Weights of a small mixture-of-experts language model, trained from scratch on English Wikipedia.
Training: a variant of SOAP for the experts, 4180 steps.
Below are experts of layer 4 (counted from 0) of a mixture-of-experts language model. Rows are named router (the router's row for the expert), gate (a neuron's input weights, with its number), up (a neuron's input weights, with its number) and show model dimensions 0-191. Each number is 128 + 24 x the weight over its row's rms, rounded and kept within 0 to 255. Numbers have three digits each.
Before each expert's rows: a language model's description of what the expert responds to. This comes from a sample of Wikipedia text that the model never trained on.

# expert 19
Space or comma before numbers. Spaces and commas just before a year or number, especially in citations like (Benoit, 1965), birth dates, and 1800s years.
router:130143154132122100154120127159120129138093102139114131119089135120104134114105129140146099143129152104135112101121118117107121123147160141123121102067125104101139123150102147109101114161129137122143094132117136105116118142129135161100142117145169125120136124161091138142135136133106098133120135130119095107105180176116157155155125157150162094103156078127150132164145113152102123109075146102100129076128120120116142133175153159073140081111135133160138140144175095097120131103129129120085097097125138113083145153104092124087167152107119141148087132111100089135126121135119113161
gate2:176133161086135046173099110163106107122091143086156130106097116128123072160112129118124125104087109141130131100133092109160093155177153098128127124117137087100135152140141133129115117127128117133133168093144141139141127121124114088111134148062129159136119148142185139139134091143143139142112113149133111118130139096130117148120142142168141105085117141158131130127121096139161126145119099153145115133088147127069134110135170109177145127074096144121137104134120116146123166153136122154119129157125179118120179173126107143118123075112110115142143090098132131144106055136104104165
up2:163142121100123059142083110156083100119094117139133176124125127157112113132105121148135119139080121143133139132143072107145113157145137105120119146130138114099130155122085147171150109107149112147131128122165147151132156136098130103135123134131145159094124122160172141165142110176141105149128124180137097107100175124132123148105117153136130107111125126132124122155120122132138126123137126126090133111094131108079137134111123094160118123069110142153140132120174135149126127106133112156115134141126165150157191142143088143108159113088112116144145075101108139175119072139116119160
gate3:168147120102122140156103136158156129086127132137142104156154132168168137147126146143099150140137070134116125142128135105129108134146117118130131118179144097156124121119128153138145149094095099125132114132110167145114123137123158139134129102149134092122119119141118130140114131132096121170161101129142173129141087154128099134106084138117141134137176131132113134132186129149109128130115108133093098157144101094101165150148129105127149118130107125104127115117131118138175146147194133119121159102132120142166093088190121100148137140116155177145105138114099153121172097079122170177
up3:093170131114112155119135131101118130134119121108125145112155086159152134145122168108103147201133090183129149156157128133124149102115118142124141151137184133082111125181130119133092154145131128157149106108145158102117118148099117164146130126116136165080141174124137107129116110129097119120149101068176123102092128125099137134101124084130142131093137122141161150089143122152085092157102162111138135125092130119122137139136147159111133124118142082138091123143127118100148125147132137157126120123089190138127113108172143135113131098100132131078117106096113109095131125122112140150
gate4:112124111026132155120102102118128157130131115137173141117161124145125124156142128099123070133124120142121156127102093106132132156175126158136128119091091172151116109159138150137117141160136110133123115130095113106140123134162135104133138131126133158159111136126126122071110147129138129119125170088134105119139147149144129155145150138112123132113136119143126160127122069119169128149144134123125087084156099165082141114109145175116143169089155108147092121189131129112121094129140100137169146128102126093103139138115123158126115127079091139140160138138113166118167102122139143108
up4:141152090095149093108123108109068140178134143138124096105111155135172099159147139101131144122134141182130118136159112126113144142141124113137153142132089125147129113171104152129155144105150184161149132126114110107122099132146169144156114138169110120116127146140141117087112133137135116126188161083155127106115122137143123109156168136092101134130110133119138207143127084126158116141111116132131122146153109128110156106127107184126103130085122129156115135174129108125153139149121123128154167159125121142139132137077135119157127115114100125128136157103124115118154137147110124114
gate5:146155138069122127175114131122097097154113125130102147150142085147117128114127115132132139150139105207104148154118110105133119116172110111157154121125115119109115098129093127119137119139088111129131108153131120138124119101129169147100143162124157146079113149161111080121127121083077141173152145136112123105119105153111097111122125133160106101128116107105144138093144137114172098103126136116096112173155174123116186143135139134118138135165101117175096111132120141163142146153115130123139106090101124114140130171065136121143103129141145128129130145137118084122095110133170102114
up5:135114077113100157152098078128114150091143102138123125109112140094115068125121131164099120090171096103139156109156145140086144152076132139062147113154130115115140177117141126117128117141117165167131132139166129173131112161083116073092151106136122116126132088108149155096130104128146107111092114143145140143143122089144148086115141114141099121100141144155073139159112152097078133098119116175115147148124122144138117107141115122111120127140144106136128156131089085140152145113144126135108140114153184126147145114157081154091131092067104150152097118134136166102114135160125130151
gate6:130087142144140154124092159115110120131117132140133153132121154135084169120141116156113112063148121118113121114142143143125153129125158152120179123114121098161125132112159136120153146147132121108132098124170115145175113114126108108085125100114132166173086155151138134148123118100132151130089152122082138196123157149150117165134104153155123081124095127141130141095093105091136135104129109082110170142176133149169166095115138133091188100123154150121121086102095136105150137162097154132141127149127125124147155126177156146113130166120147150148103089139149188139146149126169105087
up6:147113121131127150144087171106124116161147125121143129138144139153075137137128095131087111103099076139100128143127135140129135128139141127150175122115160123156160156113137134130164127127139108113101112126158123120158134095149133119114128094121127108144127135135121128124161157090127135157126172122099103166153167149119137124134105103158153095099107119137138102141125119144167162109134114142116118134157123140136170107140151115086157097112158170133119120125113156100149132168182164120109115115134123119104156143144162123127132174108150138130079103116112150118145133105142084120
gate7:157144110144120141108125174112137135113138136148141120117122083115131153125152139138118166097113190103131117167144134147096127137142119135113076161123153155139122141100105127160143120105128090122130102138086080145116095146170117133121156132144135153134088158115124160128161142124084104104171155128092128076126100110132106115124110103131205175158112134108128113103090119166084124107167088143100122134112190130129149165127173081120144120166111113096138123101143150110141134142119144163132152128095156128104112149143171105114097094135178118083145110113127174179107128139126124140
up7:133135114072148186106068150138131096147138134173170126130117121119130127102138147135102097109118101096111124111137146154089140091151109154132117137181125177122144148090170158094111167120103144134156134147097110181158151140095122153082103111098105186165123123129117161134165126112098127104121125142139155081131135133102106111105122088080129139178098152148118141148157083128144139105179086105156110089127155128154162144121147101145178086109138103124151141146118152140120093134121133148078137076121121158092141101111137109171153111134170119110132119082116119108105132110146087103
gate8:104124142110149151099101130104085142121153125114132120156142084125136090154175111147108125142121108142123156161109145125165108152141074203176128171126116123140111174132151152126131132114156128150115109156118123097126093125119132129115049128147180104157174163150092163122130129159162114107136144104163129135146127160140117115131123097138147137143131081129080142068108135102099134118123116140105116175113120130129137109116111159108132142130153075122118103136120143092110148089094113089119149130135126144110089101098123121119132122158127104129138130136133143127143120110105086113
up8:127134162085129115132143114108140112107157101141144127135146104084125141109137159088105124121141134134136106099105067119112151159104095122143108123128118126127136186146142145158124138125132133129152129143112146100123141117146102126137140099099082087129128116126107135107130099118109121117113092087122154111108148167159125113119139138124112168116153148094144125078108184153118126099139121131125103154146116127094128108121116107153119142125145126152140170131112153118149165164138132098127172145131131093154101118132172116151110132081092141125136138128133154109138121146152123061
gate9:106085159158137088146123151136114145112151116122126111126149127169124151135139180091069164094127102100135109108094147126131116143110141121139115129108104156101087101172121144134161112133137120104147139136129129133102114150113144135096119104118108126152149129125140123130137146104111115168101077127140171129130145127155160172084118102145099089144136135116157120159079120130121149145165165084111120107112081137140120119134117121162099141124109123137142089115145128122144119171095114119142103093149181138126091156182129146133152160148126121147135123142142159162101146141129131082
up9:118117096093130121145112140156127149135128120130160180125096155105151138090145100132152138085157159133105108141124116100121146130097138166122113133102171118129157122104122146155065141132138102170162100129107121096127153119143123083146136102145164100100107159099114165145171123158117157105137157176116145106118145122140129100139136148103128132120096156106129157081142124110174129105116143096148140173143111118112154095147137154107138074133168148123113145159135141135112129094217124159121173135141087114112169146170110118133125148103118186112133119072111139119132120119139141162
gate10:154113132121119105178123078082142080129164149117164126125158147125115162146092111129134134125116205138126153177126151126132135135125128143115116130061122163093169171162103115123093136117109124108074152118149081144136139139166121141144116133123127151114162118098124099169134117118113104107130084143093176129097126120140185122130081122088140134095094120137161136126135118134127081153107149175133141138143108137162123145145131134119162155125095124088141133149178138170100117077105120152109105155076123127113130100124122097170107117096174159132116093139107072170117120114105129166
up10:083147110138143137100149123163113163160122111154125109123107108123114131159120130147083116135112131120126135095146102071127182141163156164131115151131134103115062122130132113104157121155093171094123090202108130134084146133117132073144144092148111090160096120121115111101101120108120086147115132103117124106167139105137107136106190101106142106141101142075134131165126110153107167100096128106154148117161134148116157107128141103148130142111115120161110152137119142106153155115128145151084126134134157115134141112105147185125137134131116131112137212133146141156071119140123140117
gate11:115118147104118131130102105159126157114145075143121129087149177158098116142117104115167110130152119160131141099150140103106127144139150122134132139156125146142146148134110141138097113150066125116101107089144132124160121147163102084110140118116103116134091127100150133149127068140144158160129118136108144155149123139179162126166163106128103128093108122101114110116118155122139105137144121116135159086138077187171146153135083137065126086119145124117116101160121072117144146157139125104108146152174138160144149151134128159136152118133112126118199139132117117099131132165139143130
up11:158119124111126128101145175094109118104099151161132094131106128146136150098135152093126134141149157141150162114096147150142117116112099120142129105129137154087112121108119140112093125142132133123140111179126104111107121052124156113115141119133124108110101129138115092123145114098147121158135120109141118084125104082092126096115150123140145139092129131128071139106109125117130124128154159090085127159080141192109130145093128124116152106146079114169084146140113182138107110145135137123136119106156102141138154111155128103148129147138154139068144136141149128130135098128158122139
gate12:120154155103182069154140122226106120175164127126131120139132152118150117122099129179116116119111139120117127128175130166116135137118160106122100132160136089103101092138106136127089138171144087127183114124088112136129147087143178126126115146138154083144185101113160145091083135123128167148138149149078121100133118143154146123101149127168165102116141111120127088150140131133101168151063135143160150145127146143150099138107103095135112130137139130146145168137110159116100130155073130119108102131145133119116133139130131180110122108117114113149127127123126169142097109146147114146
up12:158141104135124145111130124088100146121115087126144133122112158138146108128116154121147104146143158117095171127119162150125159103153160110130146161103105122112126144123107125135161152072154171106097132104144147110154100141139121150135127127148111185162138169122123119097130098107119090120131149140117169120105095118144106114146130103135151112107136136136131139127144149091153129111171177129118107133149150122095165075101183088183099142132145158086123106091157117165122146169171134092113113149082153127133165118168172111178123132157143124148151108142086115158114082099116123117
gate13:157129087148115106142091136144098101139144147132131162124134130099099115133117115131137145105109124130113139223140117144141126132157122174073139098121107137101115178100102113129105155112136132174112134122087126149157153125103089131128152115125121167119135156124128152134110116134155126154125165095133128148143194115130130150151103111091143155133067133108126140133106137113152111147141093140127146108128127149120161102137142170164120170115126127131107129117093127146103165112167114123099148114139124120129107141147083132133095164172118160144129160169104106134117139100128123147
up13:080089126133117146137100118138132125141105085107105125117099151110132096119140142180138120091128162106095133101158173176114107126091115143167110138142139105139174070104092136123130078102153135083124125110125134116134114123102124134131134117127103130150160111101118131114103126151117090109086065114159114127141099142171148201180126137109147133110112131167139144134118144137130149123161110115175161119135133102137114126092157122186129118130157185149133113161089095103113070122108131153112132117102120136117141173102150124141150116129069148119153119134129126154132135135098125094
gate14:098138118114134145201128157108133155097141155124126127172076146135110140187105137152110107125099150077140127139142156095129092139112107123122115106114153138069156137114150137141130100116178141139141150154160145098107113126102100130127151125118193109113131093093106123094159157138098105076092121146113103140102109147128121158155136126145132106155101121153113123160151138130108129127137110132142119098097143093111158122119147136116122127104127159135143156139097120125143123138173166133130162082109109127076129167057147087126076124161152133128134101136121157128114126130087111174
up14:136135121159129117110128114127121084170112147116113184150146110121115108118158150122150176086068116133116106119142135131084150114158160123134126133135129146107127112081104170102135145154129128120082170145127131115109145104092162087103129115134129114141088160126169087142125079143130121170161147126117088114112138125174147113086139143105088147096139130128150157153100127136150135145105127112105147182123120087141133145121119133147118108168102138126138052085140113094119121096107158137088117176122125122136132119146120198164140135129115124086110146133128109097109134135181153072
gate15:112141160140117121185158155104093147120140130136124129108119075151130139140107106139127150061128099104120101129087110078139139120129119091093144158121120102142110100167135126120115154084079107146147122142100151125103101141130108132131146114135141142137131147118105129143129141128115126160148108126090144182123099113105113136096104139168112143115097101138108117143146103123125151120120111180164126089132102123145112117152103154113142127131117143100131162133101137154100120129124154113161138130140151128138145106107134120180115104201161143159123106114101109164078125136135099138
up15:124125119129116146138134138114127147153125185119088161103128089136103090150108135149132192080152148121128120151071156113123095119128149110146153126159110156147130096138126118147119107100139155138138128180093127130108112119116120127119122134119120152139107190094104144161137142128109125104106083094131111150084143147107109167093112126133118150173158121124095105140162102117115131135138115156113154175109113131146157097176114145163112123102148124139126145148103121127124108130119106135157141142122116176144111121111173124138114108127173113100142139108129135117092153156086123127
gate16:123131143166136097178142079128108088127131083146128119141104161117086165115130074098100153116102135130102152115124156087146092054108127113109111129131116138157127130123132119118128152155117133144093124082119120104178096099140120176113147131171123120112190116135135154151145126148170130133144137118168107131111117145127137124128080146117149144130136115141105100184117096127147105121138098109091134104112153137125074161158104105164155143130098150139140121125131158154145142094105094103176123125156070131160089097184099143178176136134091142165150115159102104161124165115119133117
up16:125106146121129142091113119144116157140122110100114127121131134159135130180117115162124092117171139137129086141210080169121149126110131149136173129101063069126156105135120166129154115096160142135130096119106128158127147109195130140110163119156155091132124160092122133128094133133135106141116115138161140127123147142141095184135141140124128121098115136110113160126129123099148138134089188128091139118132131103154175073141144123101133119174140087123114119134119154129135123156136120093141150125129142123111198098091150113147116135160096132108155120099155165116148134174131141118
gate17:159142162134116113112130136111110105156172140151134139105166149095113128123114088132101166149094127149153139154126122130130104131095144111120136142101134177098110146169147113113157127125148140161157121155119163130165139127140133135135088149127081141162136108086141119123143107115165118133114138157135161184129138115193132150159150157118095094091106120108153111133106119072147116133083127160107129107124134157151106087121129136129142133106133102131123138172132134094129089095091121107134090182090122131140169100159150122120152157158148102159114167130141147142122152097093141122
up17:141091097127123136173183152124162093149079104141142123112146129129155212151160126127167147141077120154074107116153105117148109083116147131145146090134137148109150113113126074092148102083099133120136126153128107142161150130135143180141118089130139145094119125144110141068095119100159144119105200093088100124118186120197148143105126141077168055139122104100109129129138104142147137137116166143150103139110136140102176147118081140071107106129144146110122138137127116132101124114112136156124135145124116136138109151103125138148124125110114126155168148168184130117135133104127127133
gate18:137149125182128074088122147141174141139148110168163120127092139149133139122135124094142105160087130071120159145148095107130126088107143105116134100102121194157113097154152125131138069140165129099097127093156104132142148121164166131131204117153138113149143121142141138135107097115157082095112131140142121127146158119100170110125138097144159108131132121168103141130129137156192118151153123158163056107080162085120126144106169118158094145134136130127146166122138123132136133167129136135111116098128159128136114115127169124143110147150145134072078121110143111123127143107111172161
up18:119098137145151153129128121089154161120154126110128132100145124123109127149100155141129146159137112158162113109136126139144114147140118104148090126150095095104145120117144116110133151107104121140137107094110104140116162097152147114147109149125122108108132130159150070167141151153105174137150136118129124130165137123119110138132159122151152073150144132112116105102149097105136142112157115107153204111165120116127089131198124152126110104126111128116118151156136120160125184108109105113134127154122068140126121141136133130128135154092111113116123107185151157133142133120137096125
gate19:139135105119131122165099165138120136146143164151109121148091154146127096146115126110124135140090121129123132166144111122152137130089067111154097104078097118119092122156137128118130160129088127151089118152121142107125085156122107140114143104107121173188059137142121156196134152135130111121129133164136151138118113127108115133091120168119113178121070163123128142132062137163144159118151117161151153124152105144130124117142121107110156130132128123067144148142150137117135149140139130163078158144139091127115107098118148159139125163149142086116144089090149131138152152188126142122
up19:161132129128077107086133105072169151125122146127131135097119156103162117124159158164164125149176111143146117144131131136115117126133143108124113096126174102106143132078082163135126151151120121119138135111142134125166138138131213138176095143140112153108141142166120103067108147105092091124108172104129129153090173098085115124161155111147150117094146126111129146186169164137134098130172135112159147103132114141120139144091107150109152075098120167173159128093147139163094108138137153139121112118132096111127125056141069084132128104117127120144107134113144087155133135095102142151
gate20:156090065114148095122128114132118132154137142120194085118143095089136110098128144137134134106130110128129133140121117115136095114127122134101086112122081110112126125119163137172121127126141117102149146149137106155119157108144122150148096150127164132098145095135120053096108127116124113147117102125128161154139139132137079169127114125114146110118140087112129123120096071137136133111157123076125139150117136142143159121129110163104116089120093133094133139146117133104153180119128141135104134143184167138153123142142108110168105107107160098123134124129146132151156136115120145075
up20:108167208140110118116122154118183154118149122103067175165110140188157155131115131126151121145110155113144122141098141150132147154147141146110135156170157139123133115154081118099138139132131118136163137099120161106177112126122111113155148122147123091162132172144153159123156146143117170141122123123110094098100123140137160130142093127117096126138117166138129112088161131120124142110093129128134148095111155125133094153169109079135153170113120136148173125101122178126098068123106139111137145140075114154135129120116122156114139112131107182111120117133079089094071127113138099138
gate21:134150168143144139087102109080141173148136121086102131124162119184128110141160177130149155084146099190125113144133115111116129136127177141145152117131144161080124131141141120096162121104137099114097136159122111152089141100122099134150111112134134169157134124107136172143106122139105160132140126098122121090144117121132117085131097118151164107156094122124145108066114119177150174149096110135177126131127097146144123108135122150140137106140097133131147119147163176153131170110160127116100168139136154124143131118116124114185113110160112135151072165087093076074151154112108159104
up21:109105142100115144137127119162108123114118141128153065137109109136115125147102125128097116156120150105117106152143090130141156109149093164145166131173154124141143106121106109163102113156121111139150122160173111114162092152140179121131134141146165149113104109136145148086140146091134117114080162137146127136133122109120111123101118153125092123121135163110087129167123155118122112134143090126129136119104144124121115125120178091129106137054144083123152092089142113128131076164128146144152119148116112125096146162127100120119145118099149139106111133120178147191120116135123118103
gate22:068113139107138161122150147114130137129110142119149157107159124134128142169110162118127153144133097128144115117132200108131155128143102119142153132141061118130128193179141054103102136134123164124127145142098121117083064139154184138105090135133147170142136100156102113151118117115131126115113097076129091138084130137160107179107129156139162158139113130068102125134145138093148097149127120158101142141111151141173111138143133146139123134095131173106126128133084133138111108126107141125134127166134117158117143129117111142128119123164122084111147139146143111130120167141127119138
up22:109130131172099098136133130114083143088113129115144116077121107142114160131134143147136100122118101136135147155151126113122163101141106120127135178092108136098120116129129129163138129093168156135140166095080099121166130153148144130118095132098150157134115113156137105138106154153104137130109173100125087098123092106134110135105135131141126112120153086150140126176136130103141112101108157123144108117113142134086114121105126169099135083131116114095109123095166138117186164134175098105143105110169139110127124109139145116105157148095129139157152130111162122122178196131096113120
gate23:167118140140139099140145117134125121129111162160086142156140094111117153132157114087138102111145101110130142153128113126110121102140131122123113145140098166113112123110145119127143134113118134142144168117081135125131126089147103147094160158149152125154103130124199159159099142165135154171148112134104127105111075182134134120159154130143142144119137114115110145146107163158101148076121078128081170131144131106164175107168138113087149132105135110130130115130147114122122110135119135109084119144079186134123152121137139162146160157107124111136122121152126112122131158134106112119
up23:093125134163136157088095102136148134115113172143055093133115147121142103122112101124142115100122135136136096132169111133134096153121137165118094135109084118119129129128126097141122123098128107149123112104105139136105177128092131131113141131105154136128132142144090107145113117101133107129152098134117143123159143149201102067167092077090148132191133114141123154121102162152138124116112159108132091104169100112108155139160146105118112127083147143140158123153126081161107134130110130147119081111136130112136139141126111115142088144118107156096115196122169105101154135135116115108
gate24:093116106127096096178117098150145168120127117120083135128059137141138124123129146189118100122161133102129147088146128136099103163149132118165110157087160107138108145177138096114117167160136115132126104140115108150101129158149120133196120115146110103119098142089151112115131160100137137163090090164109101134112070128083130148140154120133163098130183127150182118120137131102163099122136140137144120087112134149135115121106091139139137124146128129121126118147103119092129146146143140072094162126143159153115148158138119127148169076131127136155175153161083128127143103074141105149
up24:118119117116133109150122141141125166095151133106100130162062088104142149134142136187123109147132177091172149119169128147117104169135159168109118150078162124137111129175136099146126160141115104121156077119128108131077113166128138165188115136143086119116128156088104133096103158121099132134138110134086145145095078139095152132093122092157146077092178104153162128100153130104138095134153132131160139100128129140150140114124107130165111154140129151114157101131140139121092151137098150108074168140170190121109139112148136124148168138135130120130155121131097120137156110086115115153
gate25:140127101135099091130114156168123143141166167160123088172123096133128123121142146123118118129101081154096120123125110086172126132107120104175106114127140118108149149093114155111111101080096139132128163127102053078116137155165133103172135116140157131121151143141096135137079170118106138143141112145154120138110141147088081161112113117107126137093100190140119115094177145103118123138112149149166136123119120149123133155114149137151082080145151113136144127113131138111098121081127120134165153157128138121109119152114130101151162171158128162134130125134120091153091104105185077165
up25:140106138132154090105093138159136132100157138085112114096178101065118164119105071124150088093147149159113106161148150126095133131111127135133187143132128112127118080169132124132129155135106140122124132137135192090153127110138120118129078147126120149118117081127151151145127133143135144123136121130095112141160111105142106142138110141119146131129121136114153109209113115116116092084107152086098124180129107113154133122186080091131167139164136108166116132160098155143093133135128133142137110093113120112128148141160130140166104136154101103097094184129119138112104183092138158127
gate26:153147177078098162140115106110182121134143090098141138164175086135137119119147144149151129081105136095109090086118126131118095135150128146107088145116134134183162143149140082177125110134136132107144097118120158088095127128153174090174151094158122125090152072156140137087143154098137134116133145098137173125122112143106120131184118155154121108127119120150130152121132087114072146137147146129130091135133121123121082143093161134148101118151130117168108174109122112124073124113105163133114117087137145117114140159166085115134143105135121163131136119131139089124106133113101126113
up26:132138123135122152128114083125128145087162154173146084152103106159067171172113124155128119042141105160107115120122146125138136093147190164139130098165128074119149140127068158127145140127126133166106138170126127126091120168129098120112116121092128102124128142131135128161091148115109157125109090120137129120139123112153103132132141131134116121141152174142136162121107122080112104145161124132097137111132122123168129134169106131128120091107104162151138129136129120150150152122136125105154086142149148119118120165107146123068135145162121140122145142098118122124179147144125090099
gate27:083134108119140126120134094141104141110161087095119129156114096118072149118115095152161138097125194179119127165145116124113124139133132158117145139108109121095133140124124153102145155135097126128148091132127140111119127161129134127145120120137131106144128132114122145104133167123130071121127165108121166098164163121121107137139131105105137158132169118133089093151132124111074093143133141152175127098081118142120148085139110170138083096093112197135131121117119126139131154146149106148120160152162146181119099138125132093144114095157088118112139101123069147134187128143069118176
up27:115079150107119140140159142134103130117126094143134094121123107125152141143154158121133124093147064148112128098130137117115166143138148119130136124141122154129123136123176152096092143122100090153135136136134087129142134135109171103146104122121117067131121123149109146131128150136132138128138182126154159110129163141132138129118104106114141128118153128172115116163111142077099105110117167162169105147100113136131131148117124159163123116124131157082119125150148128162123079159159101113150196096109158163144129114150094090128105126142133095136144143132091150094137120159074131115
gate28:127127094171154126148111140106164122089151092149171141126106164126137101126131154150133131150158150128134126096088109112150135147121116104090150183135114139147119128186116134124082108138126151128145088161154149093173096121147105149154114101127140107126145120141149142100097122124141138150099110134131126124125131138097149129157099095169139124127157098085152157115109158141065133129121121132128159116122173153116160150128105091127123111070180116132110135141164209117152112134163105107170125115158152155183083155156144107151099113108102127157127143116160129128125144154088139156
up28:101154112133103126123146178109132127093147102135161098089107134130120126148161137160111140143171135125153131168090118146108112128161131127083165170116093143145115133157123145114117121160110108122138121152139115128143103134144130153129146153135146130118113150119150106089102123103132155099106079143145155155130109129138108152124111114175120118144149089088115159127085150163096150086167113130099134133098121179144160128117111084148132108140179081121121150171119161089137111134127113106163143113148138102138141120152127117130088108131092161132089141148161130120127115152091169140
gate29:116114120087113121146141109136146124117140093157119103145165107138121108124112107134141145125107166105113108139149155089093123129105119131094115140102129126170147118117122122123146119108130165123101096126139105164096125130124104155101111103090118134082160102113124131101134172151101155140151103116103148103098103173128127143139112074123113120090144094081135120147106110146130144155156141137087139159121120096129110135140091131159083119119097156145161158138099143114106147107127105171123121105106117116132101193140107115068128171129070130178144137155094194133118126130127125127
up29:150134137117141138124093163120152166111094122180150111154122145116163083118105132134131100117136144124119159090131114116157168129132120109138141085109168155148116068119165130124091123147106143091116097105137133060138100133132133126154147158121164115172110106129123135148151090119154129132120141103161100108191125079113092128133155142167132171152120137133108126128141158124187131137110132161148136121120148096074155105116105164159123180124188133126109154143128130126101112105149134117089132096163144107142150124136138200185132109153162102141153135128140078078126156123099139165
gate30:134152161112162130123096163123115169102113114123119123143090120096152135164148141147125098127117100069126118141088110116122127152153121139146142162121068141127121104156091146167122101135143125121150127118150163115108172160139161178152122133135137160133124150114132133103110133095130119108146124115149110127149139111192120111154148134147087099137128106175101119117141157156148138114160119129120122123123107118124158110120107117096077135156112124123150110118085120089100136106118113121140172121114123112136122158156138100123125156096104182127158116116131127126158138129154114132
up30:144159118167103152101109092145091137120120137133130139071185128130117187132106128154101148112113128129137146178134126169129123092113105126103132114143113174145135132125123125141129119116085123161119165133154103173109101130152089146164130136126143085156112156144146098151093119126077130162075165144133129123143116127106100129117110150159113163142106169143114132158162081111126129093125067137083136126128174154124150151116129119171118131163150117151134192112163077154170162141142131166127087114122128107164119146150142143164118122121138126133089148114137162144126140101126145138
gate31:139159130145120123101128169124135102103141113099137140114158127097138150147113139126104154121104162118132128113134096133132108141129127159114156126127140163155129165083128129102166115141125111140169125176101080150110138105103115180116172106127118118118142088123141113171157145108126137092101177133153135107140098118153123104165108150130150133138154102142130112108128173150157180099123153110144046108131178148046125126121125098121125140095170128128179153140097126097099189124117113106125112121136104152105131105138121123121145139108129127097094078132119101149087102139116152123
up31:107141101111119121097116129125135090176141111122124111120114135146121194118155132128118099143141144120134102178155101104156124112127091113067130145148118193152150106102157143127134149129127079138130147118102103134128126184111131144166118105105105102104100168100164118108146133191143078110117115186165108150142119124137111134139099133121167116143134145097126111097102110164139119104087202090103149153089116153123098114112138136139092139124137115170136088082095143160086135149082147123158149175167119129117161131159133127135157190147154119150133177099120135133094120163141151125
gate32:112109077113133139115152151118098105115157137082115114174131111142135121122116118136127169162143124138088105121130125139138120105134111106111112157128107078128140076141090148118122125150102136124093163112111106165106093181125113146137120120140115113121119079102098138113150124110114133142138122150134135140107153106111142119144114121128108123110169120103122104129116125139142117134122129098137107126102103172152157135153087133136142120130137134194144132168087185146129119161139146125116134069107106131105113083158137126134109106132106132129123176080125120092142149160090155120
up32:145150089110118119135175121108155163154113128130129126119125136094138128114148160156128151108148089126117157119112139133131095136121146117097086124111108134125112177172136133155131118104119076143139125130154131159179140148113138160119110157158124119111112121099138067153138092109098125183105124141102113143132105091149150129105141103145095141087128111152130097135131108124156144175117139146138139118149126146138146173125155101098085117119157124129082093135101159116103122141111128129152157150157147167092162138099121107154159074115110126135136172131159082115141139118147096163
gate33:164110129111081177133075142117140149141135150139142098086079116097140145115118130126163158159174114159161119179106101138156119139126166102108146090096123130145153118106132120075062130098112133139111138172099156134113095128107148144147118121130125130113142121098147121162144108136073128123122107125123102122109125135088109141162102135108058117097101128128092174115138125118098103130121114115130115124139135102096098096160139131094098116143138102105129133157112147110112149085102104124140138135135137134123157130076106081130115120107124142107140142050091091145152128103126142104
up33:125135113111132111148105120118128117153145113096125125129127118141106149168149157117157143130142083185157117110111159119133098171106102158179098102130138136103131124062068165165128146088118106160146161098123110117123122141091124134161112126126112099140125125144174145138139091130144151154126135130083124154132120154148103113177130084097152132126111165153127132108115095119144157152161152106098114125143132133140111159120122132135152119115093129134116128134132149150184131095092080130147181135141144100126113114145138088095159119130136121134116143136108107132162115133164129089
gate34:120155178138154122119137129118120101108116169097123153141132124104106133140145093142097121114130106138128083128125140168054147123135088142110090147160124119129136145163130147120154102129088160125131133162129187157146093133130126148089162127097128097184127070164122115126150159150118143137103082112122136121121133128102124138145111112087189146159104151129116113138143139127145114150127133158137111161082116121154083100172137144140189169142120153136158135103115119121143126170069140108186110125121098152137150074121128144130075111144123121109155106126132128085076141154068131152
up34:129141116140113101103156130111156168124146107120130103115115083126183129110106139125140169132089138173159114143137145114127117133113192094167160126088159109084163155150116075136122158126158121120133144155133160127114141148131168141161122160144114144090133145111144117157088134100130115133123153112135118126109117151125166128131160136113070099116198118138176157141124148136141138100131125103117114147147154141092133097096126111106121118136078130096114108117117121144150114122167118143118131100139139110109075158133143115076152151123132128132116113135100128114127131131105104137
gate35:115120122137164114131136143178121099116153132129121121113141145145185103108079115126118122131155118157148159124120146156124156124079128167117122156121126134122157112128132117110129154113144125100090135072132115143107099106156123102143104135080137125112156128138169141120093107175115057116155153166097093120138119143176170146117116126155139124102079135165133126095155142098121151109068131151188103145109138139145119161149131143087136160118152158143128155141145083111155147136154136123170105157147131162106103127160136092103145108102143095167143125141097138165151113118149136092
up35:145129118093118144159146137105157127116131125128146115176140062114143104103120117101148124126104094132100129116135117103176120125118122118111106152179125093133141125092121160132145191091122123142130116142085157116094189085146132163146106113172175128121148154164131125155119138116086117170162109159134128117097150114132083163111153127128164109141137146124162117156085089180161120079126083152119124156106144135149129103140107137176174145120137135159117095144141124114142103103144129124149099108120111109104137124115146141148172164161099139083110110156114106094078162160155136122
gate36:151147108120136158147125145127139136148125123109124137124134140160134144116121117115096140125117114104170156163118143123124079098057118152073101139119125143153101135107143114139165096189104120135094103134177084129082134149152118128081130087127126160130122127148165109168117162169181164141146098129096129108118112116117091118133110118117096110131169168124113144172108140128115105091136148142132122140124155140137135136110097084107165127115171165120207155107114130165119110124159182127067098140128140119104120147119150121140129142131131146149114119129098133158157122110133097103
up36:143154106045136149148100133109148127131153159123112130137140110138141112133141139110091145116090120095117128161101128101134098132092169143085122128120153122177134126131183113141206072183138149145066109104167108157148096141145097113082123097127129150126081103130101091139126159138173125129139118133113123126187084128129094175134134143120151115142150192132128141144124150125129134142113151091100119107135167156116135133144116102138129117104151138122136107117122128181134139143167178161128042114103100138101096140119121123133123130124098151116132109145122152150122115138148078114
gate37:098143122152171143107114124110115114139145161135163108126133144128158094137090152168101186163140109111135121116122119130122152131110144112146196137161085128140114075122131134129092171132131163108127114083131121116134128119151117123113149147101122133110138118154141181117086091104132123100117140136091105145097092110113140128115137117167121177126137094074135084153143163143136142102134115156087116158138143131105107089159128131107120121164129111131127108157098132135138133161118149148130122087132139141125130129123138113166137131175112157112161163131127146133151163125107169098
up37:121150166124113134105131137116096139146131111109145102085144113128118067137119132182143156132148113141138160122084154150105113160124172133134092093108078140133135099073154164130108135151137128127169100112166126094107111109129122152162121148096127162118108103119127155185111148135133144112088118101069132101153082143131118127168129100112128111130122099147121151114137136131095123140145120139103085096156124119151124139120115127187160109110141117097155158112095110147129131120116137123182106112163153144089136152122116149104114108123157093136137134140136151114157145133096146173